config.yaml
n_layer: 8
d_model: 448
n_experts: 48
experts_per_token: 2
d_expert: 240
d_shared_expert: 320
activation: "squared_relu"
moe_layers: [1, 2, 3, 4, 5, 6, 7]
router_score: "softmax"
normalize_top_k: false
routed_scale: 4.9
balance_loss: 0.00768
balance_bias: false
router_noise: 0.05
router_bias: true
n_groups: 8
groups_per_token: 4
init_std_router: 0.0346
lr_router: 0.00129
n_head: 7
n_kv_head: 7
head_dim: 64
vocab_size: 8192
norm: "rmsnorm"
norm_place: "pre"
norm_eps: 1e-05
positions: "rope"
rope_base: 10000.0
rope_fraction: 1.0
qk_norm: true
attn_scale: 0.125
tie_embeddings: false
parallel_block: false
extras: ["capped logits"]
init: "normal"
init_std_qkv: 0.0251
init_std_o: 0.0
init_std_up: 0.0251
init_std_down: 0.0
optimizer: "ademamix"
lr: 0.000316
beta1: 0.9
weight_decay: 0.71
lr_head: 0.00618
warmup_steps: 271
schedule: "wsd"
decay_fraction: 0.894
decay_shape: "linear"
final_lr_fraction: 0.0
batch_tokens: 131072
seq_len: 1024
doc_mask: true
train_tokens: 675600000
steps: 5155
dataset: "wikipedia_en"
Below are experts of layer 2 (counted from 0) of a mixture-of-experts language model. Rows are named router (the router's row for the expert), up (a neuron's input weights, with its number) and show model dimensions 128-191. Each number is 128 + 32 x the weight over its row's rms, rounded and kept within 0 to 255. Numbers have three digits each.
After each expert's rows: "comes after" lists some tokens at least twice as common just before its tokens as in all text; "gets" lists some tokens that make up at least twice as much of what it gets as of all text. This comes from a sample of Wikipedia text that the model never trained on. Tokens count by the router's weight.

# expert 40
router:172050162093076109101140143123148135136154054147098098127133101089153089130088192105150123124092093116120147144113147086147117170165127142102172132131115139092100091082059089163076023137120205
up0:109149117067144105165059115112131149043120145146137150126127119145091167114143144135113126108164119091085167036089164122078091164139164092163077093081057165182133141146127091142158132135124127
up1:157069110108140095154143113084056119155160119130152181093122085127142156071154189144067108104120141098109106067127130143108136114078176151145139033161088105153121101187115117152176130162094071
up2:089129121171139168193146191173114163151128116091085167128144179156137127083164130177115101147105159034097135132095093099097062079075112100107106116157135114139097158137120129102141123127161109
up3:160098136146144151115154169137107131136171109171129147148191133114069092151156136120144147144116109186146145091154147144111117077108144094119105131113107154072083075140104114105154114189115135
up4:099170185094153099109152112149112151158165161111140158118094164109115158192141122150136096096171092138096137144078161124098121137074140125136097083114142113082096178094181176121094087081178126
up5:129133175070152111129079170108120167119131162094153116093096110098116073137154074136072148203202131124097171146142048104102124048116126095174163104136109135105155109185124107085138149078164087
up6:055128161071120126184151065104100213109127149108150162128139103142099143130129062107149060162155114091209123103114110139163087084095184097188049155172127173139161106086123081111127099150104130
up7:131107098094133114120190157103100111157151111100162136169111140109105095056151110171137153117103142128164143079127111147106100101127183150185137130123128090151093131155093128172133075131174125
up8:126160122160104105167138078083112160110059091053182179139112126099111187134175074163081113161102132133204200101092047161158154138103112135090100136123106068134082212152202148116103090144101090
up9:124158130109112118124095125138107100157104096180135134103104127100111121142142110131152075056121174155146148110145193178086140095101140154202123133079111136164155080115146100101134137192145126
up10:123163117080179131130115131049149120109079127087153112140157132134135120129146138112191148161124115113102132158127165157172197140103155151118103103123135173060151090195152103148137172187145121
up11:121090164037110135113097157082122087159174144158123173099132083105138076128100182101108079144181108158145119120156110110085114110183144099142135129166108197116131109071148115132168048105122117
up12:107085099094142158125120117100120134088140102117097179135078114135112106138125113118145138141098115136100079094121159097129081115130169115139106106129153109169134137134149146092140121120094120
comes after: "\n", "-", "|", "\"", "  ", " 2023"
gets: "-", "|", ",", " Species", " In", " Education"

# expert 45
router:090107176117162119117154138148107143148109124132158141158120144118127134066125129102114136121127180174153120145105117142148145070083131204112149163155080114216093081111073151156159169136148140
up0:096117120119102121183188088171095169115096129091118141125160168163114221144141139135088130114126175079149124048138148120066174141092164104169167090172138165151121141140065086078138158131123133
up1:187113154144119124148103158126162168149138155107149131143131157118076126147083072117091124107111104134114137129064095193152149166090156075109138102192118080143115114086135123146161156142095132
up2:122161131179155081129144128102071079077143088124125137127065136170107177143153135105143124114130152167155119094133138108132146077163104134119120132104122158094147143144126126049143120132081192
up3:125166094132190131173093108146100127163155134163132125106215131087146040140120118086143182137119096120167151092137102207114122163109090111153134145127117164120117149104122104121173142124184130
up4:149144135065160156057151133098166092131179184080182096126098066111065122127172078085157103148120118122116120113142101148125142104096159169076085139104167093118113158159149139138135125163073150
up5:132094141134071173178139116110146100092134174184143141121100136141138153132126101129093149210155093106101127123142124156119097149102109153094149150110073153145103137075093125093119131123082160
up6:062099119132164135160136168090118180195113102164142129138169106139098173074160183095031125138160113085138150148098113146124128128144146023140148133128179129167128091101116224147103146157152075
up7:132131164132095102136192157110114147146108101092121121119184165116157135123136110086144160124198146096103123053113115134156096080103082128163096134141154152134148128175133118141115104080134141
up8:138173111159121126154079066160085134126153132138148134102062154123140115090149146143121076095086127122119126163151125132110122139135177114084146143142150175087100142146171114156140122106095139
up9:098124184123132130091131145068148120134181133080142168086124116098133139066116087107073110155102092090205078175128106116125137092148154136176094138122178100170126110238200150115050119093100119
up10:144124162141100131077115119067139119128164143181131201088127157151153137081138110142137112085124120154149138160130139160135118110159153116105085167106181213116099141147137111119096148147100123
up11:103155052082143091159140125153060092136167122075135136139133113097131086105125068128088135079102135103082108132159149063150147109149114130108138082130089054140096161141171084137115090150102124
up12:160144133166108082083090086109103120114068133134121159144140126081000151083128092129095097187115103129168160140119102163124107179154109064137095093127175098105085120122127157182123141131150125
comes after: " in", " at", " the", ":", " of", " on"
gets: " in", " the", " from", " home", " up", "ern"

# expert 5
router:107097121151111113078112143142115068109149130099079137155137154116107085088124163177123104189107133139179119164117135146167107141111109142128143172117149070105095109144097159161112138172137158
up0:103124119094172134131160141184129135125138117172165165161155186103162097101122092158098112152098083078125161105141155129147174066122114121072119096102111144154145143095148073103160146106071125
up1:168136157106133110143135045154104197167163134104130174136094112147101129108121114165128106155109135161108131145144137147058162115128197147087089093107124144088097170164105088116061152129127072
up2:110131137193155120185158118111089138076088152084168122124122142133129113121147079095112148175137165059112089080075067132143155095111082143141090075101113109163141118162138121073136163084141158
up3:181074097103078172122138121121161130137127088089182124095131160154104146137149126119132165080141183109144081118100103124039141182112186181161088143044147103190193120151100155079156133099113150
up4:162154133153121122113180122093163122079141088140107115106116150113145149111134118114109125128112152155172168118102126194116150110153085135094113161113144096092130092105164146119057136163093051
up5:177133122128161113143088132114129128114148125129133131043123096143062090149131120141137153106139129080045131152146128136099158190054126192134095138117100145099109113108112124115150083140134128
up6:170207158180104156167124136109185132137127093149132122144136103129117150105100149131117062124118139114126146148114106085123104106135077176122193146110177183110112120187157077162132126163118130
up7:124142214101141152116146119112129157100106044145138115147171111125082132098159147077210104086174113079113155100067125091143210199155116132139104122171169135157067122109171184167163078088098079
up8:112101102084112146111123131125163119122130149110144119148129158133061159144100067103101144161133144147068112119115113110138144184053159123105068150154159124097183141099161159163122157079134135
up9:136085178055137126098150123108177197107163073136086137097202082132152103146150139163131131142131067136063136121118120152191207134125068153162082121190173128087155136147144133131142065128167105
up10:122103139162151103126063113126175088147131061140188134128150095106155179118151180117116121122177109089166130087156083147172146183088195144150119155093117151070146186121150106129099163148166142
up11:159137134182156140133152108123138172178109110096120116152097136126158092127212183118135063138119154057152140147140184130137167116134091161100101121124194171062159132109104128166138120131118146
up12:122104088173099123235138115063106127152121191110133083088172084130155173117139107128117134120155162124137110109129100143120126099102167108165104167113156133098167156157154145102134149151137103
comes after: "-", " of", " in", " from", "|", " Preceded"
gets: " the", " to", " |", "The", " Genus", " about"

# expert 39
router:167103073186108129130078153091135114175083140158123144107125129111158095177092190045112113141093135165133100189110157121108071154122052147099170100067195129086144120099065100086110219128135137
up0:128113098077196151122162127124165151151110173109177051146134105147150179092111141107137112080197135096132153175092095094125120058108085110135107096167157091116136158135159155202111116124119085
up1:132121161106111117130203117093152109112087138134149145206138101159135086075176187096142068108133105094069122119108150179160195104184114110099115088100163210082160107201102078088126123115165118
up2:126111140124126111128109060106133143117091147092179112148118153162107155112202149123151145108112112132077118085124116090123183133095094111106135099126171112128159076207089169168091153129162097
up3:094098143155122194118105118159171095066102100096113094103117121167113110138153099142176103112172088132146165073132154141133139104115177105099138114153131160079101173138097084089078147099090095
up4:160168185157144139166143140061080122096161111136074173094127129139160157124135153152171148161136156082107086081195142140190145103096127144170141101135140157142119078136138161084162100175070119
up5:159104097172148100135144169135125102135157093093162102101116099139056109134176102162154161152139091180119140098114165104057099125116119128075121137166118108135062058135105113088079119125046112
up6:059135186110131165135094116119113179050099087047156172117149119087113102079173147090133138103062157100118055092151116079163113083156070151176040150110100103142134119098076111119076141122172124
up7:133118169155113082084095135180182182135095067164138108155124066124151113105179098142128111192171120129137179162139149152126161141133141102111115126072159139066157172085070081163109035144099153
up8:172148056147159144152110173163130116109190132119174047139156123209189120129153138122152206169150110089155146115164124098112147142098101170140065111118147165089166146086082127108217109077150118
up9:130065140158186144129101223128133179092112119141188083136162106098107093146069154107215176129104146141181142130177164123155130109171120198140095080133139133121130120086158177123138128110152105
up10:094165153176126139127103118131130165090126144161071195163137106139159139157136090093170155122138109120083131087078142121068080042132150109033149156130183136122146075136113080171184125109070166
up11:144145131148103206125095086105154186139124216104174115128164127164138064073153165107137171141165149133091173099082116120179112131084147102152097153087099159174077146125142082172116132161091117
up12:067105090141158118170163164099176164122095105105107102096156142131115159130142072123138143204197177088145137121120167095178116109110188139125109127113076176165087142105138132147163087104171097
comes after: " |", " 0", " 1", " 2", ")", "\""
gets: " |", "–", " following", "See", " See", "\""

# expert 15
router:221151177103125131107141150098157105128195122146122113093148113112162126068199130113137092148123135136140086113127142117125169132138107190085119064132173155083113088155074095133093133111122165
up0:104131123192164121085121134145124131156125167151104125156192180133111102118084078140133084193094131105168178136116129123221196156166123169100153119106074089159100125128244108141133077109128123
up1:154056152101120145189158121176122092191087119134128113064120035141144131098119105074184137130101176074106139047149165130111040050156154144153106142088155099115174157143113126074111131120091107
up2:089113144110085133116131135117125107106120191145106117101147089175141074136143158126144078104114133136151151115055176140193092169146153134183133157105097092146169138106068103156060091123126134
up3:094131116137059121095132121163153119132130107135111163202154192129142143097122135115120110117111106084105155117144099112159114090133123114094159194118184149155101141079125160191078145187174104
up4:125157110153150139138043086110141144121097114135104135199170137153145073152091105113167141097060081132118130088208135100142127089116108159121187101044125145136113139072079130138153070127127141
up5:152152131176136090168116094052181119076182091136098119182113102116161078131133091202105138119142118140148147120108078138116227112097147153149098189151070123097108142107131118047074146063129081
up6:120161133094157073140142102139172141121104159115164172113157126122136142152163103153107166145119130172138105125165104145167144110122126103076097087119191169185177138157101122133150122183119072
up7:171214117161150099089148121117104128140140164124151114124138096139112163088165096099144053107146193088160190109124099132189098088143151065127111092106172126095140134084149126098131131173121100
up8:090113040183136120141153129104147082110140136132128072174113140099160121134189144112164137158128075127161129150103168119142159164058141154124079213156122204110143171070109091068141092165133163
up9:140152001142130099150122091178115223171081138149133086095152129127138112107112149099168120093099168158096127138127162130101130071147118101120069157110178128093166122141157144129123093110152118
up10:139091129097119142143140132121127136091155087132112162134210079154095126178125128141172094142156125068179195137120123138152085134159119107137144136117155124112079173012177115141110092094180102
up11:164166146140090111190104051076104140188107111124182209168132147168161143101146095127117108103111167118137159124166119169103101096139136165114173148082162107101119131153072111148116116145102093
up12:144072146148114133088179150144138086143163176070183101149152092144065087188126104080166104134197136167149106078162155139122118141124177118158119131150136114103193132120182103105114153128154127
comes after: "\n\n", ")", " =", "\n", " is", " Born"
gets: ":", "\n", "\n\n", "=", " =", " is"

# expert 30
router:148165136140155134142109126087080134136136141137067084097099072135171156147114141114119076107133146207152154210121166139144114165175087127132150068169106100135081096176103137166140134168216165
up0:078146133093175093187118144135134144118132136119205088086164146097093100101120085138148105148165134119185085162121182147083208130100106117112120153122114112089157156152148150155130078108155148
up1:087175136122110121154147114085161125185130111113150130116096118106134134014099080126099174213140113118146141140191121144070174130156136143092095093152154088085186114128122114060088151076106065
up2:154092154112149103107090112078093157149133147133171166123129105129180129108151151099204142146149146019112096123095158123145157111112107113129146114148095055067131108198133139091146085134118178
up3:129105135133141113174131088113090156085133176124072114080144125158106147101168156096093175126129123127092126117144092127156147064064187099095131151110138151155125131150122138116183136124086094
up4:128155150116138129152202098125114177169123180120148139075150113191094141190165175101100118184119164091067108145133182141178164139153147093177121087101098163113183166101090127145147128137134133
up5:180161127112196128138133085132174113134085087090171146132126124125089123062152097190122123183103112117132115179108127167129158107163069160148098092156130137118114120117147143112095152152035174
up6:141160086173183137191177167150166056164173080106130158123139122168160081031131037161142130112073107072141143120093167195124156018142101121126090073112158084118128086188107141104143183172074068
up7:138074154089120129155161075134097153121141066147124068127176109168116090137127106137147185174150081118193172087099154135098118082135196091143136109141103108130125119160139142160143116154113115
up8:134066167122127168120141146122188115103144102100178143122136078115116194154106146103143164124147149153125162117147112128143092103101100161109115133185133105142126145062063126136092120124057107
up9:163095163114075067125171118135148132144134140123098116150113097118159171126066160125103155076165115108136166152144174150101124082158114119134156097147159153056083124096064139181140144094140100
up10:107144171107126145130133134070142123080135112061125137100126121084093056130114101155134129176193164080149130145122138158128227114129128135157068162084119082104101027124092152157119087078141163
up11:137100192050085202173184122105127110063155148143089173109185125097087131092165153152166068165124111096165100155086075157128111153082099137069109126111157124149079160200104132152062074158173138
up12:151113115092074196141169134110145093146179150145098122117120115113099097131089181137126151157140189128115169157161135152169211055143065170166151114066131163056135162174165127149077145103130106
comes after: ",", " and", "–", ".", " to", " —"
gets: " and", " in", " at", "\\", " have", " a"